python train.py --activation="gelu" --norm="rmsnorm" --optimizer="muon_variant" --steps=4512 --dataset="wikipedia_en"
Below are experts of layer 2 (counted from 0) of a mixture-of-experts language model. Rows are named router (the router's row for the expert), up (a neuron's input weights, with its number) and show model dimensions 0-39. Each number is 128 + 24 x the weight over its row's rms, rounded and kept within 0 to 255. Numbers have three digits each.
Before each expert's rows: "mostly gets" lists some tokens that are sent to it at least half of the time. This comes from a sample of Wikipedia text that the model never trained on.

# expert 13
mostly gets: " Al", " al", "See", " Ol", "Al", " Peter"
router:166160122097114133143148113132129134175112112150086145118157102133152203119135127100151114158146122092126125137146137109
up0:134153135101118119165126126165148146146140145153051127160117136117084095178136137169108133134193167116143148127086165112
up1:142128135096143091122190133104128136126114153134124176133131101203127145143130117180102119153102136107137124159127126153
up2:112107141157157147088171128154147137097088089130060132126130139114154137112081131097132102136108110144144104116138132115
up3:157096074069142112109156074128116145103137112120122064179100104128115139131148151135081157135097158133099130107147125094
up4:151173123121172119121168117127141111116117121103118093139098139139150115076179143109148116099140155122132123143145140121
up5:133129113139086152098159107131152129118126130120123110138169168137167089122104092171098149138146150123089154135159149092
up6:131141130131118131120100115155170118152114118134112171142141095139145133124178113107081150124139131081136086111106161064
up7:152156136163118147092122118161144149161128131090139142141150112134172178126107142140110131122185135112112131118139102136

# expert 41
mostly gets: " to", " for", " from", " on", " at", " of"
router:144127109094125153140147077103143160119107131177117116103142156135125112114095129147136147139132117117148153094122144111
up0:137170130123139103113151124105162147139148127101126113135103141096166145133131159118105104115158147138158096123161077135
up1:128112118120139126146124111136123117127118142125107105162145139136149167066151166116087149132126110165112120118164146112
up2:079152151145096141088140144148124120152168116104110141135112151126134129126135160114118089088078084122124119123121158125
up3:089123148105122121197121137113125137142125116086102100100107124127136101118125128103122118145113110179108135140112091132
up4:154152133108152138132129121110124122128142067125128131141115184114126135145081078138195086145111124127116085118137153113
up5:136104058178096108115128106123113192142152084117129081185125161166131135090118123117101129130121160128069108097110146123
up6:149168134111092139119128145116102120130151132163120117105098118128143155148132070089153097130140105102157168117140115140
up7:113152142151147103141164093110152154127210097152122138154139103143113159145127116129185137116110140118127100115157163140

# expert 6
mostly gets: " W", " \"", " d", " B", "k", " R"
router:140131109127097134112173094128137163113117183118109134167093121136167135124103119154093127125141103104128134135162134098
up0:101112130104095161130098122098184158138143137138138088068118113111177113158125125141155120131138095149110134121127156105
up1:127143128117139129114156136112128139124138117154138181116094146104098141097114098137101082144100118124106094139131105152
up2:174088096139121151118129125133143129158117111104135078115170119124146129154144127117111121096135139110119090149117146140
up3:101134099140130130105191113110158118157131131136117175125140129107165115135145081118145126170150126127110137137129103164
up4:085137129131132092108095111081139156157204166125148160100145132105126128096162154112120129115158122128133123133074174127
up5:112112142117123132108155075110149116068117130112129115110162161145137133110114142140149139094158088136154169151128115111
up6:154145086094138131136118098116120124115142117152096135156136162137157144149124098180136100120146141114095114118126158181
up7:152132127109166123098107138134146126115120163128141124131144120159124135117118123140139158159118149106138137140133112127

# expert 32
mostly gets: "es", "m", "ons", "ass", "s", "ins"
router:167167106101127143125125108147147157113111127125078136093116130123119132111112083125120125120122100105096162114143146086
up0:160143145118150113060089109181098161141101136146173161111151152137153136133124151122125143167127109124114113127114169136
up1:137171148113157122149118087122154148122147127136168139119177126143148134057151118120137167072068120131107135125098125125
up2:132119113141141180123115149136161137121127085109144135109100168142118111092105085160135191137141113136137106080063115141
up3:120116103105101133145139072092092155138092114119095132140188135157127122109153167160129136102130133122120119095121088126
up4:123128107099152121180127099128132140138136100122132161119133141131124153144094145152096149142109148152124074103141113158
up5:170121198132119187089132155135136115150182086122119147103133165158080109134095121101090135112102101150089086131111140138
up6:145182146114150108166135139119174158104135138146115193149139133180144122159118132121122116093163106141115147113141091116
up7:096119098112130142148105090130150135122112117163127099147155136097158123080131110142085169140187105083110164136190138108

# expert 42
mostly gets: " made", " released", " won", " career", " played", " led"
router:139157095094148140150140079106155161115130115173104093186135128107172138110084109111104127145128119110096147109151110122
up37:163102143131160159118109095128138128119161142162152113094116123130127160112112110132090133124144147132122138143088129098
up38:061112107145149157144134111112143133129091076129127106131145114114162118105134107124123131148114104105089110108136152102
up39:159134158105121158155146133143147119110090123140136116136167126150143123158172133082126105159164152131096113143153122134
up40:092091102153144142099147117101178128121099119142126112167129102112146165134091112102136103163140104105098192112129122122
up41:095104129137130125114146093140157111089112146140159132112132141120118122129160129125147154081110133072166135147182145131
up42:157132102145133157135160118124159126163152105140157158119142058124130117117165121146101073129174128166099134147102105107
up43:136123122132091145105136120124116117103165096140136100111133084147150109152137119148087115115084160136132159157135122097
up44:129115127082163107109138129157123142106105151138145149109118156139111118129098182129121121135171124075110102100133126101

# expert 35
mostly gets: " in", " from", " at", " In", " New", "In"
router:151125131082098177145124059130145143124096118162147124116137153138116126130110120138142132142125136116122115122103150102
up0:126124084160154150118132138146164127168143115174090137148115145158149168083139111133145130120164129074119156100108166096
up1:129149162114131118119148153106114143137152115128110159161132161145135165180130129078142112179160121146123136161152076161
up2:134157139125134149092105046126134142161150125127088124108092161110132131152120110145137166106112128083103130108125178144
up3:096169108132146132126145082147131123123114135109118148133162135088148166149130124117171127111146114152137146138091098122
up4:168120154094135157138115129122147131126092057159115088159103138119158111143114110152135116161106086113131097155134180108
up5:142138163108116171078128105147104110166139104134147112094116168102083162136080142124159113165104119133127126132080099111
up6:140128129102112114104156090120125126163106140105082144114091170120147151121123125130156134097130124173105092153141102154
up7:183166157132165180147138160144116136112127100164162123099159116137131121101142102128119089104097127148126105105118138105

# expert 43
mostly gets: "us", "is", "um", "ens", "ons", "ans"
router:182156120089126126160137119146160154112095141110096087178105125103128134163114082109133142125115135135084154107078159076
up0:129111108129161128121127125142100162153092084144114118134139087116118158121108105162122086182125143118144145122129123133
up1:170125119101151112196114101170126131166156140125131114154120164139157149128129128131138145166111161137102113106047098130
up2:168150128089150145171131123102138130163169138157164139169153105159141166131109125113142133127141107129128135117151133122
up3:114135134084150141183192140111131179148089142121099167115132122161125100118105162136128139165108089111134132132103148115
up4:181171139131119124137135077130166155166135159077121114088111131124173134133108135099134189126120123114129139126122106106
up5:141153157095120096164086108165191143173139174106099142163090122107129114123117119153155116091145139111129187060131133142
up6:143148110159096122100140107101108173111119115069137135170124098138126146107087112123101180128124085134130113140126158132
up7:109107120116161095141149128139154126147142119115135154155098140144130135117137144124135170140098142119145149201115119138

# expert 24
mostly gets: "ian", "ary", "son", "ic", "ial", "ical"
router:157151149064168135155129114119155179145118135153173079164114150124122137143123101121105111152118113138126106145160136126
up0:099098126116122172145098096123137112172160153124049105134124108097173175116195140130118095139161148140138149103114116145
up1:090114157084097121135098074163099147143115110123147108098159134141141115063149114141173129125108150125132140113119063120
up2:122114138127115117138136112141147135103117143159135143092129114139131154084097128124131126132147139183120117099135144154
up3:093072138119124130155143102132146171103184127102141062110141171091097164095101168158099176136146147136141140171104135142
up4:108119127150151114154167114146158142122131076171164139146140129139127105196108120093105123126136124122171125102114122122
up5:094106113072130144133115117132146150139114146115122078143094077105117147170089113137142116157135068100115122105116128143
up6:112156119114067155162102072105119133123130137093134131120128142157125128107125109119128151130078109111144141087151124088
up7:129125112188160121082132106108150125115153151110159154158139139143105152118084137072112145182148137156170120166128071144

# expert 5
mostly gets: "|", "\n", "|---|---|---|---|", "|---|---|---|", "|---|---|---|---|---|---|", "|---|---|---|---|---|"
router:151126096111143134121129077093153174113121131133114087126122144129148172125075105103143129136120122109084108120155140101
up0:109134123109091098142091106105163149091093109130160109132096163147077115153080123139136141084085110125136148114140117133
up1:174140151128123164114153147157120113123118123178146091117168120105152105152128119112134135115132123144125133130119089114
up2:123103189116108149152100165081169102143139156126120133112150162129112118107080128117104153135157123144133094142096122116
up3:144146173104127188141166143120116138163118135137114168126105157153154129101097081132125106144176141147139118075149092102
up4:122162121114177109048135076137159178151167142137160153156127141115153126147161129141126118145098093135144090113159162114
up5:128110100136154116111076136133178164121117114091120134100084126128091159110082126155151108113149118110110109128164166109
up6:172101122128109135157174099129105112115111105143169103101106132162130114158137110118154131154148108142111128153145130179
up7:118134108110134141122113114136108121157155127142090122082158138108120117089145088101127121110137135140157110155126074142

# expert 1
mostly gets: " 1", " 2", " 3", " 0", " 7", " 6"
router:131128116116123162126167126152150149125109087126120131134146129131151172141047133085112151171162153133119121137103109087
up37:137166145106147105131160133113132133168127109101071124104135177098151167155100162105127098120122152124120142102137145127
up38:134106136127129149135091116182123126123100115137133100124103129123108089098096145152136144170132161169149123132122095109
up39:107113141111155134149125150121140102155134127156092083097148177143162116137116117131146118132134154162140135138112133183
up40:140130088136101141123160130147166128112092113163128133123162088159145142142121157154128141116127135117128084092127146123
up41:123083113108138143156136102153128105144120135093165106124143119137146136118109175161112172120118130123110128119101110116
up42:125075136142136138084184106107122133095083129153151099148134116086125154141108180114144119110147154133108159161121111071
up43:140119082096165173099106137142145153140121098115151125155133143133167106081139116147118074130112157176111119087085099122
up44:101137159119133156085120130109135094110140161137143119099121171132145134109132104072143074155153117146115112159125090143

# expert 45
mostly gets: " and", " is", " was", " had", " were", " or"
router:147146143088106129133155103108151133124124078139121107160143143142150151157122095139146134143147086133102172103100127128
up0:170118142113136152139113090125123121172163120128103123125128178093121096152120147138123095123158161130117121148141127144
up1:162120123112118130114103151117160098177121122138111120122127147135117133151159150149089088127131123084144136132136133163
up2:152123147145138125125136140096143142153130131119156133120113106175133153106122126142160145110154123107104190135108166132
up3:122147146123137145125122150132141156128121142158143109151155133166106099110113108168086107096144156155123136113071106119
up4:138145128147166120081105112114143146133155082135144138114088136109144125138106125169150154131093154138136136089142148137
up5:105124126110117108133097123124120131167106159117133148109097105071105142100129132108147110175139135132121128118121079111
up6:089135096117086139159161139120166176111151114105121127109129096107166145089098137154115127136115091126080124146108143108
up7:150141128115126137095138129155130068132147126145112100153122109079099189124161110145098118114129153151099099126139122071

# expert 12
mostly gets: "ha", " Le", "le", "ka", "ke", "son"
router:145174114101146143127131121143164202117095152125119127120131130154155175117137095120105116113130085144131108108133145126
up37:123093152143101128163116124114125175123120084111128133086109121130167110147117119079115100140118128097121127140108172152
up38:144117105141117141112091149129156149110114120136120140105134099113138122099097178131122089095126141137203129117141142113
up39:119127096159130134094136128130122098157122148114105152137085096119143166161152112121142107147119161126106145094171132108
up40:099090100125140155131124108185180119143117184119122143089151128143159151106153136141177172090117128113114133144091146119
up41:143160155128173137160104124089168168156078092145160133136112106145092134150123103121161158107145140121138159086093138147
up42:128179116114141153092111121143131118130107090113178084119138130126160141127117090081131130109113148145136187110097109160
up43:112096136115103121125129122148155139096138101132179130153159187116131107098133149122156092138114090188093092135154133124
up44:131159153168120118126139135087170117114103125150107159118126155109139131152127114079141123111108132136128085109128133114

# expert 40
mostly gets: " University", " years", " School", "ations", " Party", " life"
router:153161130113143104125142102117192163124127140119104129140130161106129147116125100118152115116111119099073116100164116152
up0:083120144141109110128115129148172119123139108118086110130106159134146133154094086125107131134166109148110106118126132103
up1:106095086143106136113161113129128126150147123178094136168143134127161132115104137149156150060074129125100127096120117177
up2:122119101171145089169158106128181147101129140126141129170128122119134182122132101125112131114141130158146141133121147148
up3:103145107112112072099137082071135137133134141120119131101151105139143142178132143134117136097110118116113131127114117113
up4:081120126134146117180123156112148114102130163143141137085153144118124163145182129135106110161156164106094115133124146111
up5:148158114146164135109109108116151161102133122104152117125136085147120120136115140067146165116133098117139131114172119167
up6:155078136118152113174136128154154128154108101042080126110183157121148095146113121101120116130144116142105126121102190157
up7:108164129126124142071088125182147122134188127170165148136148134127141113113095148119115096147139099083140145127153130132

# expert 34
mostly gets: "In", " However", "On", " After", "\".", "After"
router:128178099101114127111191087128139131151110140138142111151142123149123135109110093112108143130144099118108116091159111092
up37:170133127093141125153157125129135103123166106098161159100154097104136184113115079126119126107145156105113132118114151135
up38:112146092157135146103136119137121123193123178124101121152173100102120149158118125115117141122128121160080103129162113136
up39:141154098124126181114116115192155099141139141171096100145091088102087159134165150123153119167164127129115100151097141093
up40:131130127086127129151144149154155119115073122191082110122108148131179099145100120141161113127151113156131180150151113125
up41:143162123134149125136150119152120113137148090100101121139115121071122121117145139147074134106152133070153129119151095084
up42:137140106126140111110104094123138132119112107163160132086158148116128126154137124165139135153118095105126124157127141172
up43:105170135153122162106165151112137132125185120142116128142151157098124115148156138122163120092153116125161166123129082088
up44:148130087172105118134103119103120145154144110107117114149163127128123094101133146129129111109062152087080081091124156124

# expert 27
mostly gets: " –", " August", " March", " September", " July", " May"
router:105142110098117105166171101105172139148077115173118096119156129112120158120080170122117136096158113115109063146095135152
up0:116087132148100144127119098087115153169148109141125114108163118122152101114103103133132144114108114147107165134114157147
up1:119093143147175103109132136137168098186124118120139122107130158158154125143097146121112132122116153126144114123121113119
up2:144130120112114132122141104128168169136108151142135142113157090096109163124120128124110137066123125132123098131112143100
up3:114105126121134133155134159162164107128118125151133124127143142106137131119110099168142102156070130156122123108126148133
up4:105138111097105118109127117123165088154105117181165137129151098134156132146161098120149138108159113119146150124133106117
up5:094118118123141161076132116135175123120131133140193115139107132120159144164157106070125140094136118120080156070121084107
up6:103105115092105152141121130111132158144093142113092115160113113146121126144099150147148137119138133100147093070135121123
up7:140144124100133128160158122136121138125143093104125169127130087161172130153149090124118113127167107083149122126135124121

# expert 11
mostly gets: " |", " had", " has", " have", " =", "e"
router:168126119114167134132142095101142167139126092106119130129140120154110153140076090107094079129110107164134115126115150107
up37:152137167153161139154163126146146060137103125119126108138096159158113070166117186130093099144133129182148089103121119109
up38:099127138144116122102123167101133122121100091095119090106190126093149150148119092093149114121093097101130133142114096129
up39:116148113098099137154143102095134131148149122136145129116115149137130149105112104086143135114090122133116172124122132142
up40:163130139113114163118100089127142169112131103127096117145147132130174168104120118153126091139111106153117119086111146121
up41:164133106150103141123157090150085109130125104121136167155128078129148151188145121125099158131118150141114115133114116103
up42:159143113081164091156172097106137150143114121115142140148124101141121151109122158125079128053145127127113118097099180151
up43:147148122116167134157122118123154166106103140151113129131112149159128155184075099116143098129156133094120125127102111114
up44:153120118110129178140119094083074178130083167073127146114111105151170102122081116098121149117113092130083172125124140115

# expert 2
mostly gets: " used", " known", " part", " built", " due", " species"
router:147182128111106140137183115131149141175140080140153101135121158146176130122099129169125117148104107134094157126140117124
up0:141161079092147137135139125147142137131129102105107136144102074132138131108133139103133056116142108131113113070139164115
up1:153136101142113133100151110087136114123138143129111097170119126165143138074092173146133150104077136131118104124138135119
up2:141158120115138127121124130108115146146131099096142101133123143121120077119127156117098113153131135145137146164105114158
up3:127101146126129134120133099125148087150124129120113101096124121118115119136145131133088134105117137135136168077138145128
up4:166192146152101107105164100091123155116140119107127112142146071159087123154118100138106135121116169145125108121127087109
up5:099145138095109137188124093163129122116158140163115147121144132126141129111148104116126147185127152112141072135147102095
up6:131113105124148141131123114107146187156122107128099115193156112142161080125143114116123133107128123148075118094122130119
up7:126156074144146162110134134104129124178119127109121170155118115096144143130158129139121131148121141125129092121120122119

# expert 4
mostly gets: " he", " for", " It", " it", " after", " He"
router:156147161081103145164158097132166136143087108120063103123109111136127137115108110117091125134113142129109149109163127115
up0:113112169111101143159129112136135155159116100148133110083128127127160152129101142183123128160133108134144140133135088097
up1:178141152098168118124161148137108129151101147136097180104095139148146139116113186178139124117089150165117113140162160151
up2:116147099135146119130162117105158137079146131128098136140133115090119152142143141119145151127149139113130064160150100126
up3:136098156067119137166142101117179137073154119196126102133122147134156144112124093119097118124129144136140087144111095076
up4:162161120122117164155148115130152139143142116125124139110164098111119086109079091182122167135119083147115149092108149146
up5:094111105121159149133119161151169179132113124156115149136133135129134120170189130122103169109144144117108177096149162101
up6:141145118109160094147091171113149126130093149157090168124099149144123166122128115115099121114128132117173081128141141125
up7:122143155118134152182110120100139161110116108152109140094091120146140120098081078145139151075119106120134117122140100147

# expert 8
mostly gets: " St", " C", " p", "c", " c", "at"
router:149110093120113148123136095130142142148105078146136133140173177133112178121124071128111169125185104140143127117123126112
up0:157146105147106095112118134101160152168151147127085128104137141156077110159101157084132132206123123130072128130145095122
up1:135113106147133146098157110162124118118152113117149068118123127115117108113107131108163119172151131119111155147133106098
up2:110121117121086139131148095103172132143159104173121120111118157151128179093108099130100165143157083134134120108133111116
up3:138179108103106120144126148128130192145111132124097105122166129123130151081124123153146148036124093098152152112100117139
up4:087117118108098162142127154112110162124132109153134173086156140142109129118094098104145179139164087155100151123151132130
up5:147127129140109143108154105140115092116105104098098142125122134100126148161135095142123162143146104140168133145181150106
up6:151119090134103110165170079125122116154108104103123128132128140102128159169119096136096167145177130151125160114177150121
up7:147121085139119132118153149168138128119119167117105131137142167094137141124162107138149088138126101142126095136137152057

# expert 33
mostly gets: " 3", " 2", " 1", " 6", " 7", " 4"
router:106127088118130145128164142139164171131092122141162150165107122105156148129064151083120132165147135138097104106107114093
up0:118177126095130120144112129130138112127098168161146104120119138123126147127125126179157080102122123115123129084093129114
up1:140126145092124148130150113160161106130123150173145097098104157134133104146125115145129126147120143122121172170114118166
up2:094152140167119127120187109143111122172136090115142143087171154109121100120097150102126139134115168150115103161134091138
up3:152111137065125192145117105129153168140157197150115121120124128123133124149127120138140092149124148133166107077085128120
up4:198134108097113118115153125087163161135088135149165153188128125117142104143096148112131106114148129143121141099117138122
up5:099121074098138084152159146118149123137106132213138149123135126120135134137125138157171121130155072107139131167157137131
up6:121113104109143141171084098142148171137155155092101121155143140113127141174145135123098129165114138168114130127113119083
up7:114104083115148101141142133128131149137131115183131162145125111138100114088118092141149113150178129143163142108149133121

# expert 15
mostly gets: "ing", " took", " into", "ating", " began", " building"
router:139153134062154133154145121135174154115104131119133081136144128133158135145106099116135112137120121125120146098137131090
up37:113128111118133148168131124112146139125149103100129096115130163153178142150122133130115087136167136133165117130135102118
up38:127121107128136102080121114114123130125124157149101078131119136136121165114157107122178146159102136100146081116137143117
up39:160137116108150111133133128103144172165065128112124166161112126125099099152123108128113070064148136132126116115086150142
up40:134144145115151173090112122118167126123150163118133112130099155136139116163149098097162172117178147165160115123099106163
up41:157120136095107132126130077122125137157119095130069096185140127121097118109125136096164139132142151100141150144140149133
up42:131119098149135114123146128115143140131157125105148105175110159142191140100117132117143119114113133137113131126161115093
up43:120166081088127164110117160137135135125155180114109121124108107112131156163112166126126096124135121147154115140114107142
up44:136182130114150136132173098162101153127125102127142117108106153106138133169149114151074113113126149130124096114110107156

# expert 20
mostly gets: "op", "ok", "ro", "uk", "í", " Smith"
router:192183135106152129130147119179149166166085146150132168169147115136133121130106112140118098121167112146148126118118136114
up0:105107078125146108119120082105112175129161114094133129112155125107097108122137101162133127131084127138112138113102141164
up1:131141100151146127161164094130158100159125139148179114147142151109120152078092114107122129140129114156138122168115143115
up2:132128116150112146132158133177119153106143147138120145158131158169123148131082132155127143115136132143129125122130089148
up3:111133094104129163084129085143152148112118132110116154157102105112132131143141161120114118158114135104113094189132111077
up4:122109126103187152124117148156124126140098128152143117147167116136134158114073116172107111063130132148155201136118108098
up5:135110149116127143153147161139135135108096111100128115141136152158068125109091102134104075139081175146142119066167118106
up6:132181141143127104172177145159149158157128117140145105148153177136114115120097104152132107153137133091124128116151114110
up7:132155113133174137121130158095148106120133111072119093144149180126093083114134126154129173147127107167111156186105101169

# expert 10
mostly gets: " the", " that", " this", " which", "The", " as"
router:143167138078093162149131093135149135155121111142092106136119146141128139124088131125099169157173125147124145128146130096
up27:088109098068133112175164135068111111099125124141131126149160119133121155116119132112119144164166108140130146160110142118
up28:138136119114103144135153175140132148157144096114132111118110113105145148074106122113104121113109095130090174130135145111
up29:134134082125108101161117103113139144137138136106066154100095100145131130151063126119137159100130136171103139154124120118
up30:083112067100094133139141144155116113136098143124103126106137113131169088094161146114133118101093141110112148145126123163
up31:147125145121128120080147117151118155152138103129098161110113075154124167096142132110160145098144138134149146159120110092
up32:136096094081128161132110123157135118149064123121118150067141139125120151131165162133151139149097126122153104132150184129
up33:129112129128126133112096058143157100137109136078150121091107132097127090119088135148103165156105161119145093151084122171
up34:164115129155082122120122111115136139144143092109135134124104171145133137162127128077137171092140154155119065150115107190

# expert 16
mostly gets: ".", ").", ".\"", "\".", " .", ".)"
router:139147129109127142137147076130138160126108130104094131115124128148123172121124069114095163125135115118125108107106137145
up0:132142165079096101200096134117167175093120170097133110101097143111140127133153088113142124139123151146168112117126113120
up1:096127164112108127144135091138123151079150146158141156155129146124120129182178117122086151135114125145164136107127065122
up2:178113124144147128120152120170118124096155142136151140115136127102114161181111133142099101153168116122137145102133129124
up3:120118145136161112139125108102159125127083153142116143103111132155094143106168159120107163136156141135167132114145130165
up4:144159083122148121121170093114120137153135175124103131146109113087141147128127104138109171133158156129120099158117140141
up5:118146111115194139102136108147158192162140109116089151173134118190108179087116110113114146142132133158135149094140106156
up6:129069128129120146167113079101143144087148125114121143121146131151163128130148102114104154133104148153154156161168127144
up7:091130119128205095120126127113154143109120111057123111105173126132094119129114128146160112127130154098142132105151129146

# expert 9
mostly gets: "er", "land", "ar", "id", "ler", "men"
router:172159158088113148111128109136142169126069114141169124161133120136118173109125120121119123098147125137068134120165152121
up0:148132121079136128148129086157138151127101093179121119151165134128141133107132068131102152104140124116132134126155112111
up1:169129098116137124132162149144163123097165131103139125109150131106130136136113154134146125091109112097118151148104101099
up2:144155132126186061131098129170160141128101138155142108135078129121121108126094048109146100121136110097141151077128168138
up3:121150148094127188130115116126146142126134155152138145087098093135140143130073125148152138168160127126140110127129114122
up4:105153126108167164094118113129165123121137142171135125115165122100158155121107131148114127138153086157126135084140103117
up5:108078119152084107127132130127160134073110136084114095131162131142119146111097130112133141152130115106149111158082083151
up6:143116104097150128129154096130137145124130107148141106141092140156142146110151148145091136106126132118155139172097150061
up7:140096099096132135146110131138128140106098133141144103077163157113167115128135156142103162159138127107160164123129154167

# expert 17
mostly gets: " The", "The", " its", " his", " one", " a"
router:134169135097150167148168106111144148176152111121151139130155143142127160172122119140123122126148145152099159134132165100
up27:135140123112144117164123109108144166153160142104151076085142056165113115129095143122146176110122136106163137116113108135
up28:135165136114165173148108112118134150158125144134150110120114145096152162148127133148141141065104145148125094169095132125
up29:121083120149096159133111071065107150098132154118094102167134118099112140145138121110134125133089124128099108138117132159
up30:139149130104127090141107108156125127134113072104154117118129118117120128136089126094110105145117142109129118151128111157
up31:094112134080125126123115123132168120148136133079117105140130128111119146134135113129096178094143101128122091137093130103
up32:164094150120151177136174115120128150115128151112183143126159094109128127140128150136133129120138113098123079107099116138
up33:140161125101131157129161130118132141142122106144128090121162126132119145114141185143132102123171134177132102112089133138
up34:122137106117120073148138117158118139088137093095147142135098162126155132136129123145099129146112112121121097092161142085

# expert 47
mostly gets: " d", " p", " c", " t", " m", " f"
router:171147101107145161144154113127148120154110111122126120132116123117106165133128101123131116133124107123084133149121111096
up0:144105122151150127117132089153132107119114131146154123114145115179152112108131136093112144113154101133141064062141128197
up1:137116109128125149102193101154135162102140119135102123109152119121150158162111118130113102132150068137151118082082156144
up2:164149140114111060118109117098144135148088136126119125162106163120100149097143109120124158113122159108088099120129155104
up3:146157101093132135143179133090131135128167087158110129090110128150097157134108098070150101135094107124130102137176126083
up4:163173087154108102142131109130154132116110138134159103171114106107114128098119136160141106138150064144105102163117141094
up5:158105154149147086137163085126166114109112106139129104101140111152156167159157112133139119096136194094106141203138106106
up6:171136126115106109145090137135145125177109134093084070109144128117139107152165096104144099114079107112095109125161137119
up7:132085177112131134133140106122168140125179115198098154142136104084154134127145143140079120101095136112156137120091146104

# expert 38
mostly gets: " War", " Re", " back", " head", " Act", " high"
router:148142120116108118172210068131154146172140134129132128111095132097139143123125136138085135087113127138116158105158134097
up0:140165091109129122105159127169163076110134110134112114084126101152149150137133150080097120096083107086107145151172118118
up1:115105120119096122158149158098147154180120120128114127104094068092112137100132099105127109137142100122093135114105120095
up2:135149123163146101087124108158137106143153163131165140121140146163145127129120153144124121138138115117068145120149101163
up3:127146137118107133103126083117147170134127141119120124122142120123154165127089168139096141146111132088130113078103093114
up4:165145068166094154137140121139139130183119101139097154101118137118143157146106125146132084107114158160143157085106115129
up5:124105130122104107161152140138115162174099119160111130135138176171152133133085159107129154119134138143164100100168151123
up6:148182186156145086139135147121149173175114126113163145099098138122149131166132130142131119110159128149128138150172168110
up7:104162083130114130131131092134119147139070138150131109122158109155139143094130107105127097138126101131121098151145125113

# expert 18
mostly gets: " University", " City", " State", " County", " School", " Cup"
router:151150131094118148134144117121162157145113158119118125110124149139167132145112122151131080134115115158072094116136109122
up0:122129185138123129119127123155132145112162135163092153133130153078107098178133146111129092133166131127125123142102130100
up1:141117126114133100114148101141174145089164097090105140125105130151098117125145121188119118131108123118162144143123112156
up2:128175111122102163127141146126141170151136148099155157106118100133094136179127167132086128144144138182082139143168107148
up3:115137116121120111098124166149142150151147144122118148106106120128098187092097139125105152088167136114136114137108115187
up4:131129117109109081169081099119123131131139116121113115098119178103134129148152141110121081109102142103152110130155106091
up5:113102128135098123064141122132128161114156120129110158170157104117153145137106158174132103108146138138108157171120117111
up6:077128135100120087135155137154128111182117127134149128119114136146126122092146172124102157080105133136121187134124185176
up7:120122134085128143118159146104120114164145093199085144120114159094125157142091154106113149087120100134093142122119146165

# expert 46
mostly gets: " be", " not", " also", " been", "ly", " being"
router:130159123127097135128131103146165132143128098163128125097134114099117141140124115112125109121117124160129118091127121164
up0:087128145146115156098152118151148141163148159130129127144134201117160123085106128117135134150158140183103076137168136138
up1:089157133102104120123097126136160183110154126150125110117139121112119151149069142116113119111145123157151101094109086138
up2:092124130135108124123096119128161097140138103164154148132120115112125127147087137131128153156107140115134141083139128138
up3:098120125156085141137141144143116071099121105110132143129120151094165123124125156153106155128173104093156098121159135134
up4:152135086124107118140153096130120102121127111117118145116146137128117156122149135132112102134142105108109134136085136146
up5:152160120116126156204127110126161145147123127115170129154132125138108120133123120163128098136116131150158152144126090130
up6:167131156093149123115124128147122129121098116072126131082132131121113137082144123131154117087127142117107148117126132118
up7:133139089160112180144123138139145110113129098147136155098189127073145118147134119146130122152151143178173149083121105113

# expert 28
mostly gets: " t", "ist", "ant", "est", "ity", "ism"
router:186127148111154125116127097097144164104142080123129129136067120111139127125124101132129153093119103107046116133119117121
up0:144119116142103109153158099105176126127138119115161124165081091125119128139083154117091137128095130150132139131107112165
up1:135113174153099117114124053109148168089135112116102106106135125084132135126099135151115128095152102106144197150118150128
up2:152159130118118126098108133157146118123137124152088115181119119140128140080115131107168161124130130126104147145170101120
up3:152168111134178135108153120173143151130107131117139098145135134117145149105115097167137149161086099156113117183157124118
up4:201149120099107132117130110136129145127117080142097130178116148138157100105153094127132105153118132121117086142128126114
up5:130146162131153127108128120151157144109131116133138134132169134123139120140078140165154173067134108098130137134124133113
up6:133161127094188110129132140100148126121127130121120193126127132128109127094103185103118139107133082146125128159144094174
up7:126142168116160107094128130153153174148124092141109142104116162160163165143097125102161085114159148154089171101143157104